{"d_model": 256, "balance_loss": 0.000112, "lr_router": 0.000669, "vocab_size": 5123, "norm": "rmsnorm", "norm_eps": 1e-06, "lr": 0.00727, "beta1": 0.95, "seq_len": 512, "train_tokens": 326900000}
Below are experts of layer 11 (counted from 0) of a mixture-of-experts language model. Rows are named router (the router's row for the expert) and show model dimensions 0-255. Each number is 50 + 12 x the weight over its row's rms, rounded and kept within 0 to 99.
After each expert's rows: a language model's description of what the expert responds to. This comes from a sample of Wikipedia text that the model never trained on.

# expert 1
router:27 56 61 67 47 36 42 42 57 53 34 56 49 41 50 54 65 60 59 64 53 52 60 70 49 38 31 48 45 46 62 50 45 44 31 56 34 68 65 46 51 68 41 44 59 66 38 61 25 67 60 50 35 53 55 71 40 71 39 58 58 28 52 47 52 62 32 36 70 54 70 45 59 50 48 54 84 47 32 31 47 57 48 35 38 49 62 58 57 34 40 50 32 40 58 60 46 42 62 40 26 62 50 43 54 66 32 24 50 39 41 61 63 63 64 76 59 53 48 52 38 53 52 49 38 53 51 63 48 23 58 49 52 60 71 59 52 43 44 67 60 40 43 65 53 37 44 34 64 41 62 47 66 40 71 36 33 48 64 60 64 66 32 58 44 62 52 47 34 47 76 37 58 46 50 54 49 53 59 47 41 35 60 64 51 49 53 58 41 40 47 51 46 29 31 51 77 52 56 49 69 31 22 53 49 57 49 48 79 43 42 40 32 57 65 58 47 52 48 56 66 56 64 47 50 49 51 42 49 31 62 52 66 60 44 47 60 38 56 40 44 33 57 56 34 47 64 59 32 66 56 71 77 55 49 18
Short consonant pieces opening a longer word, often after the or a capitalized stem, such as c in Con-c-ert, cont, dis, ph.

# expert 11
router:67 56 43 55 35 44 69 47 51 28 47 54 58 34 52 28 33 39 43 46 55 47 39 29 47 41 39 46 41 32 41 54 44 70 40 46 64 47 34 69 46 73 62 37 47 62 55 72 65 48 43 55 45 34 35 30 54 60 48 61 62 57 28 67 54 44 67 64 70 33 51 40 38 30 48 49 51 68 64 38 63 69 61 66 64 51 47 51 21 48 55 31 55 66 36 63 57 59 53 16 77 64 36 55 42 47 46 47 35 43 66 31 46 48 69 56 49 38 50 41 67 38 44 55 59 56 48 42 52 51 56 58 38 39 57 46 44 32 66 64 61 26 42 55 42 56 64 64 54 36 26 38 45 39 62 61 57 69 37 37 57 37 30 55 63 23 47 65 48 45 66 42 54 44 45 57 71 65 54 53 43 56 52 52 31 47 38 59 39 32 49 70 49 54 70 50 37 35 50 39 48 56 57 70 51 42 44 36 48 51 35 57 43 51 33 46 55 63 56 37 43 43 47 39 68 72 51 51 41 69 67 33 57 57 56 52 39 55 69 43 47 53 49 74 55 33 44 33 43 48 62 49 39 71 32 56
Hyphens in compounds, list dashes and colons, plus linking prepositions, such as Chinese-language, post-grunge, illustrated by, known as, under.

# expert 10
router:23 64 58 54 64 43 61 49 63 62 58 52 42 50 56 39 42 54 61 49 51 39 52 61 51 52 40 54 53 54 50 65 72 27 57 32 61 33 52 47 65 61 68 54 55 60 47 57 64 37 53 60 53 37 80 41 62 57 67 40 59 42 54 38 46 68 46 56 61 46 49 63 56 48 53 62 45 59 52 58 35 33 57 25 43 50 43 78 45 59 53 66 61 49 41 45 40 34 41 60 56 23 33 44 42 63 55 50 38 77 50 53 63 47 34 33 63 53 37 38 63 50 58 46 71 50 59 53 72 71 37 65 50 57 66 63 35 49 48 30 40 53 46 62 39 48 50 61 49 45 45 62 60 67 34 68 56 59 52 49 44 52 69 43 64 80 56 59 55 54 36 38 73 39 45 61 51 29 65 72 46 59 35 50 29 60 43 53 45 39 84 52 39 45 52 74 40 63 57 68 56 47 57 52 44 51 53 50 32 56 79 33 36 50 58 52 59 27 68 37 57 46 61 52 39 63 66 61 58 45 38 41 45 39 39 53 51 31 39 47 64 70 49 38 48 52 53 38 73 29 22 44 25 37 41 45
Opening capital or first piece of a person's given name in credits, rosters and tables, such as Dave, Seth, Kwame, Jean.

# expert 13
router:55 42 48 31 45 49 66 45 59 71 33 33 67 52 45 38 44 44 58 50 52 29 39 43 66 61 51 69 59 66 39 33 63 65 58 43 49 39 58 38 44 48 42 45 56 51 71 47 38 51 78 57 57 61 58 50 63 65 47 46 46 48 78 49 52 53 48 34 48 58 69 36 55 38 33 49 52 60 56 44 49 73 32 57 37 56 59 45 47 83 21 43 36 47 40 61 58 54 56 59 52 42 57 45 38 47 53 48 61 68 54 50 46 48 43 51 60 68 68 64 47 40 49 67 64 45 70 51 33 39 48 33 35 55 45 43 62 45 67 31 44 57 73 51 45 55 50 52 74 62 42 67 76 44 32 59 39 47 53 41 59 38 59 45 67 74 72 85 64 58 45 54 52 61 56 66 45 52 38 40 61 43 55 27 52 57 60 41 53 39 51 53 40 52 45 30 56 54 39 52 78 39 56 39 44 49 57 44 56 50 57 55 64 64 21 49 47 35 43 50 53 33 66 42 52 46 53 49 62 61 46 36 25 79 49 61 78 43 46 53 48 35 57 69 72 54 38 29 55 65 29 36 32 42 53 64
Pieces inside personal names, place names, titles and company names, such as Phil-adel-phia, Charl-ot-te, Royal, Prince, Insur-ance.

# expert 14
router:46 55 73 37 63 45 34 71 68 55 47 64 47 49 53 45 64 34 46 57 47 28 56 72 39 46 55 55 42 43 42 44 48 43 60 45 57 43 53 40 66 50 43 63 53 34 62 46 48 53 45 56 73 58 43 44 45 42 54 29 40 51 56 57 54 53 26 47 46 54 52 56 61 52 64 44 42 56 53 60 37 27 41 25 27 60 52 31 45 44 35 53 45 62 50 55 60 63 38 64 39 70 33 63 34 44 42 46 65 47 46 57 52 47 44 27 53 34 54 69 34 68 24 54 70 47 67 54 39 46 46 50 45 67 40 29 23 54 39 37 30 76 58 34 62 54 42 25 49 32 49 67 29 59 65 32 60 40 46 47 27 26 44 28 57 64 47 62 66 62 51 40 28 63 45 54 58 45 67 31 51 59 70 68 42 56 52 60 62 51 59 43 52 41 48 39 52 35 38 65 50 79 58 33 44 42 45 69 54 43 33 58 37 48 52 39 50 40 52 76 52 78 56 50 55 40 50 52 50 59 35 48 37 46 52 48 50 22 33 47 39 52 47 45 73 60 49 61 34 53 64 58 21 57 58 55
Clause openers like that, which, who, commas, sentence-initial The, and section-heading words like See also, Medal record.

# expert 4
router:62 36 42 47 63 69 40 39 58 21 72 78 46 53 42 43 45 73 52 52 55 56 36 57 42 58 75 52 45 44 54 54 45 50 54 43 73 48 47 38 26 40 35 51 47 46 34 65 49 51 53 50 56 39 61 64 68 40 59 71 53 48 60 55 39 50 44 49 46 40 61 75 68 59 62 47 46 41 42 57 77 51 44 29 53 75 31 42 50 45 61 55 47 37 54 61 54 34 44 45 54 71 61 77 42 53 62 32 54 20 49 46 56 45 39 53 59 47 43 72 64 54 45 44 49 56 53 77 73 34 49 51 74 61 63 53 58 33 36 38 44 53 45 53 58 63 17 46 51 52 59 61 54 37 58 52 50 62 57 40 49 49 42 52 58 36 56 42 39 45 50 50 56 34 52 48 21 52 54 31 41 35 51 26 60 49 50 47 42 50 57 45 51 60 55 54 44 47 53 53 48 56 37 56 44 40 59 29 29 60 63 69 15 57 63 45 38 55 35 56 29 52 50 42 48 33 44 57 56 68 66 52 62 31 58 69 45 42 21 71 42 18 37 58 60 44 42 70 43 51 31 57 64 44 36 49
Opening word fragments like comp, acc, rec, un, con, ex, often after a parenthesis or quote, plus some non-Latin bytes.

# expert 0
router:64 39 43 62 47 55 53 37 39 58 48 58 66 48 46 75 63 70 43 53 44 59 49 48 46 39 59 62 43 36 66 56 57 58 30 60 32 58 55 78 52 48 48 44 19 80 49 53 44 44 43 49 60 65 38 41 40 53 46 65 42 46 31 49 56 54 79 47 45 53 45 55 34 30 45 40 38 35 59 48 57 41 61 67 46 62 66 33 25 42 53 63 70 47 36 24 53 64 70 48 58 51 47 53 57 16 53 39 40 67 55 52 58 46 70 54 54 38 71 46 67 47 54 38 49 62 53 40 49 57 47 55 40 41 47 34 31 38 43 53 54 43 48 38 56 36 51 51 28 50 35 48 31 61 44 45 50 56 56 52 46 54 40 56 27 23 51 56 43 70 50 54 53 60 75 63 41 59 57 79 23 71 39 45 52 62 58 45 49 30 33 67 52 58 49 65 41 52 67 37 52 55 44 40 82 56 58 61 35 39 53 77 72 42 35 28 72 65 76 42 48 38 58 41 41 41 55 48 50 57 47 35 52 40 32 30 40 54 52 52 59 53 56 51 38 50 49 63 50 50 62 57 42 64 71 50
Pipe separators between cells in Markdown tables of sports results, box scores and squad lists, especially after a place or date cell.

# expert 9
router:70 21 33 40 54 57 67 42 44 50 27 30 47 38 48 45 55 49 52 46 52 49 44 60 55 46 48 64 47 27 73 38 55 46 69 44 44 55 58 57 47 48 73 39 48 42 66 37 39 54 49 22 60 36 56 65 51 39 53 61 64 72 58 54 49 34 65 47 54 52 40 48 43 38 36 42 50 50 42 54 44 64 71 58 34 46 38 38 37 33 31 51 82 42 49 59 47 48 43 70 41 38 57 53 25 30 59 49 42 26 51 62 38 50 59 44 62 41 34 38 42 65 56 57 37 50 42 59 60 68 33 33 61 45 63 67 46 62 36 56 29 51 61 55 56 45 44 56 62 68 45 54 34 42 36 57 75 46 53 68 66 66 70 39 65 50 39 26 60 36 52 51 39 39 44 24 46 47 16 48 44 40 38 59 44 47 35 59 61 50 37 35 56 50 44 35 58 53 51 69 43 40 70 40 31 64 58 48 50 40 36 32 59 62 57 47 56 56 60 53 62 60 39 45 35 43 41 39 43 51 79 58 38 55 44 58 53 51 35 44 47 71 45 43 38 36 39 34 32 13 54 52 56 42 47 38
Line breaks ending list or table lines, plus pieces of taxonomic names in classification lists, such as Order: Co-leoptera, Columb-ina, idae.

# expert 7
router:60 59 35 34 52 67 66 52 30 54 53 44 60 52 31 61 30 38 54 34 63 49 63 38 48 61 55 46 46 41 67 46 38 62 44 59 55 68 59 65 63 55 49 21 49 65 50 44 57 64 39 57 70 45 37 53 56 42 40 62 50 47 31 72 43 41 38 69 60 60 50 29 66 31 27 50 47 61 62 46 40 52 44 53 75 44 38 46 63 43 46 39 61 58 42 52 67 46 47 28 57 63 30 51 57 22 41 44 45 71 56 41 47 41 55 51 57 40 41 38 55 51 40 32 50 42 52 54 58 55 42 61 57 43 38 45 42 37 47 67 53 55 55 42 39 24 63 60 61 43 69 44 45 60 39 72 77 72 46 64 65 41 36 64 22 46 32 31 49 52 27 58 45 33 53 45 66 57 77 50 37 35 60 32 38 40 47 48 57 56 48 54 39 47 61 45 43 27 50 39 23 38 60 73 52 52 46 65 37 59 48 44 72 56 24 46 59 54 51 25 39 44 45 43 53 62 58 35 38 66 27 41 43 67 56 56 35 70 53 39 47 62 58 56 55 38 71 52 44 50 66 62 44 56 64 69
Auxiliary verbs and infinitive to after a subject or adjective, such as was, would, can, hard to believe, also.

# expert 6
router:33 48 52 39 51 36 53 53 33 61 59 42 71 32 53 39 42 25 37 43 32 53 61 57 38 65 57 50 50 60 45 70 55 61 53 74 66 61 59 41 37 64 55 59 56 49 51 30 49 43 47 44 44 69 56 51 52 74 21 38 63 47 44 41 55 45 49 38 32 50 70 44 52 50 60 64 56 32 49 39 47 75 58 52 42 35 53 65 53 63 62 43 53 78 58 49 56 70 54 34 64 26 58 53 42 65 69 71 52 64 54 66 32 62 47 60 56 64 48 60 54 42 65 49 48 50 56 30 42 60 53 62 63 37 42 43 53 54 26 56 69 38 23 41 42 58 54 46 35 30 54 35 43 41 62 44 46 66 43 29 43 29 37 50 50 48 57 42 69 47 51 48 70 67 49 53 56 64 64 59 55 67 42 23 51 42 43 56 41 65 46 62 70 62 68 60 48 51 28 55 74 52 26 79 59 49 53 41 59 60 37 67 64 51 51 62 30 46 40 51 55 54 26 49 52 45 42 39 36 46 57 30 47 37 39 38 48 45 75 52 48 62 30 42 45 52 59 40 55 47 81 64 56 46 50 63
Opening quotation marks and capital-letter pieces of acronyms like CIA, FC, ITF, plus proper nouns right after the in event text.

# expert 15
router:52 41 49 57 49 51 35 57 36 46 34 66 38 56 51 61 66 52 67 50 42 48 56 56 46 41 63 29 56 65 32 69 53 38 52 37 40 34 41 34 41 43 43 37 57 31 35 30 34 57 35 39 41 38 70 31 55 56 63 38 59 50 43 70 30 40 46 37 53 36 46 45 47 76 71 46 57 52 63 75 36 38 47 32 56 45 43 40 45 43 49 40 54 40 56 40 27 55 54 59 54 59 40 44 65 63 48 53 54 51 45 56 50 41 41 49 49 50 76 54 37 48 35 60 21 30 38 53 47 39 70 49 48 43 37 52 59 46 59 41 39 74 55 44 76 55 43 64 39 46 37 60 33 70 60 59 45 33 54 55 50 38 33 47 39 22 40 48 35 40 57 44 64 69 67 56 55 34 76 50 49 56 50 56 27 52 54 58 44 35 43 26 52 45 43 42 63 42 45 59 40 33 63 40 60 39 28 40 30 45 46 50 42 55 39 52 34 26 39 60 38 48 24 58 39 55 52 58 79 56 22 72 57 68 41 60 37 51 67 35 61 50 52 49 63 67 42 59 50 39 53 77 71 45 59 48
Column headers and cell values in sports, election and awards tables, such as Season, L, Votes, Apps, No., dashes, small numbers.

# expert 2
router:34 41 63 38 53 43 41 52 35 50 56 28 63 68 50 58 42 39 34 44 44 55 53 48 40 41 61 32 59 51 39 44 34 56 63 42 47 44 50 46 43 31 49 54 57 53 50 37 69 48 38 50 44 58 56 29 42 45 50 50 43 82 47 37 43 62 64 46 41 55 53 58 56 48 42 35 31 39 49 52 57 55 59 74 76 79 56 72 45 77 56 55 36 53 68 50 36 50 54 53 64 49 61 55 55 38 51 50 44 57 64 50 49 59 51 73 33 54 58 42 60 61 29 68 55 64 49 63 39 60 56 39 29 39 32 41 59 62 46 33 32 43 56 50 48 38 53 75 54 60 60 33 46 56 26 42 41 36 59 56 37 39 40 64 36 62 56 27 42 38 40 61 75 63 58 52 39 59 45 60 43 42 30 67 50 76 53 21 52 74 34 54 50 50 50 32 37 43 56 58 54 54 52 32 63 56 38 52 40 56 31 68 50 69 61 41 51 66 58 49 54 43 34 60 46 46 63 37 33 26 34 37 26 32 66 31 30 54 64 28 58 60 45 54 38 36 66 53 64 54 77 44 53 41 70 45
Closing parentheses after birth years, = marks closing article titles, and dashes or years in birth–death ranges and discographies.

# expert 12
router:53 70 57 45 24 66 41 51 53 47 44 37 76 46 53 54 67 37 54 60 51 46 72 61 58 59 55 56 50 81 33 38 71 55 59 60 46 51 57 39 55 52 42 54 52 46 56 58 62 67 44 49 49 47 56 47 57 42 43 63 48 56 34 46 31 72 55 55 41 33 57 27 72 45 46 39 46 23 35 32 45 59 52 70 50 41 52 44 65 64 57 37 37 56 53 53 62 47 51 68 42 52 54 49 52 61 31 65 44 45 63 59 47 25 42 37 50 51 78 42 50 37 44 57 59 62 45 55 43 44 63 44 33 55 64 35 66 71 64 77 54 33 53 51 33 61 49 53 47 25 49 30 47 62 53 45 34 46 47 41 59 57 48 54 35 53 54 35 51 49 35 52 45 48 61 28 59 64 56 49 43 43 67 47 54 31 72 44 56 75 79 63 38 31 52 43 55 33 51 29 48 62 69 55 53 57 39 61 55 52 47 66 54 34 38 56 67 67 58 42 49 56 18 40 69 21 63 51 36 36 46 64 65 63 58 54 45 67 28 65 49 47 58 46 41 58 51 90 64 52 40 43 63 48 51 38
Verb endings and participles like ed, ing, used, known, released, held, usually after was, is, to or be.

# expert 3
router:48 49 59 42 59 49 33 57 60 33 54 60 37 61 56 33 65 39 33 43 64 57 49 33 60 72 35 52 40 69 49 42 34 75 65 53 45 70 43 50 51 44 63 52 42 20 63 48 58 65 67 49 49 45 40 52 49 63 36 34 56 47 50 49 59 61 53 53 28 60 54 44 66 61 61 51 55 52 48 60 58 56 43 36 40 48 69 49 65 36 57 56 48 59 37 39 73 58 42 24 38 59 66 66 53 47 36 56 51 63 58 36 50 61 29 46 36 74 30 55 53 44 61 54 56 60 49 48 22 61 39 54 54 58 52 52 56 43 48 40 70 49 61 58 59 35 54 39 63 63 44 29 73 56 84 42 48 46 38 38 53 63 41 59 68 34 60 64 40 58 38 65 35 51 69 36 60 49 30 42 53 45 60 61 49 56 63 44 49 76 68 48 51 33 40 39 52 60 49 35 48 30 38 43 32 30 57 66 41 57 38 60 76 36 50 66 48 67 65 53 54 80 46 58 55 39 61 61 67 47 56 61 44 59 38 60 67 76 48 44 32 59 67 41 40 58 50 66 51 50 54 59 49 47 31 80
Word-internal or word-final pieces inside common nouns, especially plural s and endings, such as pl-at-oon, he-art, sign-s, books.

# expert 8
router:59 45 68 59 36 57 48 48 63 49 67 48 39 51 54 56 46 52 59 51 55 57 50 67 61 61 41 46 67 47 35 60 36 43 55 33 55 47 47 70 58 64 57 59 60 55 47 59 63 32 69 60 30 72 65 51 48 35 74 51 36 58 48 21 65 54 39 72 53 72 50 53 40 47 39 68 47 72 48 63 49 42 68 64 45 43 38 54 51 61 64 59 44 39 53 52 41 44 38 35 52 43 57 58 70 44 58 40 59 49 22 55 27 66 60 51 61 40 19 60 57 31 67 54 40 57 63 50 44 19 66 45 65 43 47 56 44 71 69 41 50 83 45 56 47 56 58 44 59 40 39 51 61 52 43 50 34 44 55 60 51 53 70 39 55 43 61 63 55 77 39 60 62 53 43 38 59 45 35 58 68 40 54 49 39 51 42 21 77 49 43 48 44 71 36 57 46 55 60 44 48 48 55 52 21 41 48 64 54 53 44 32 60 49 48 31 42 54 49 45 49 28 78 71 53 63 35 36 34 65 58 41 65 42 81 52 54 52 36 62 49 53 41 29 49 43 65 40 66 60 24 40 48 50 51 54
Mid-word pieces of Slavic, Hungarian, Arabic and South Asian names and places, such as j in Zhejiang or Ptuj, š, č.

# expert 5
router:45 38 21 65 53 60 36 56 41 50 57 51 46 64 38 61 46 80 62 47 39 63 42 36 64 50 45 33 47 54 44 52 46 38 41 56 36 50 50 34 41 34 60 71 42 34 41 71 55 35 45 45 58 54 37 43 30 31 24 64 48 40 61 50 55 27 45 37 33 46 24 65 23 61 57 40 51 47 56 36 52 66 29 62 56 37 46 51 49 52 49 54 49 52 66 47 41 55 54 64 53 59 45 39 50 49 57 57 37 52 65 56 58 34 48 42 29 48 57 46 51 65 37 61 42 32 21 37 35 57 46 68 55 32 48 50 61 68 43 64 37 40 52 36 66 69 54 20 26 76 61 39 33 66 41 61 60 35 41 48 42 73 61 45 46 55 35 51 58 30 43 43 44 28 33 54 61 44 44 29 62 50 46 68 73 55 54 47 50 62 38 33 55 69 55 59 54 62 40 59 51 48 57 63 62 56 48 62 54 40 56 40 34 46 77 59 29 41 31 51 29 63 53 55 52 43 53 55 39 61 58 62 55 61 35 51 46 46 58 37 55 36 56 48 68 75 50 69 52 51 81 41 58 53 61 52
Digits, degree and minute marks, units and decimals in infobox coordinates, population densities and statistics tables, such as 33°19′27″, km², mi.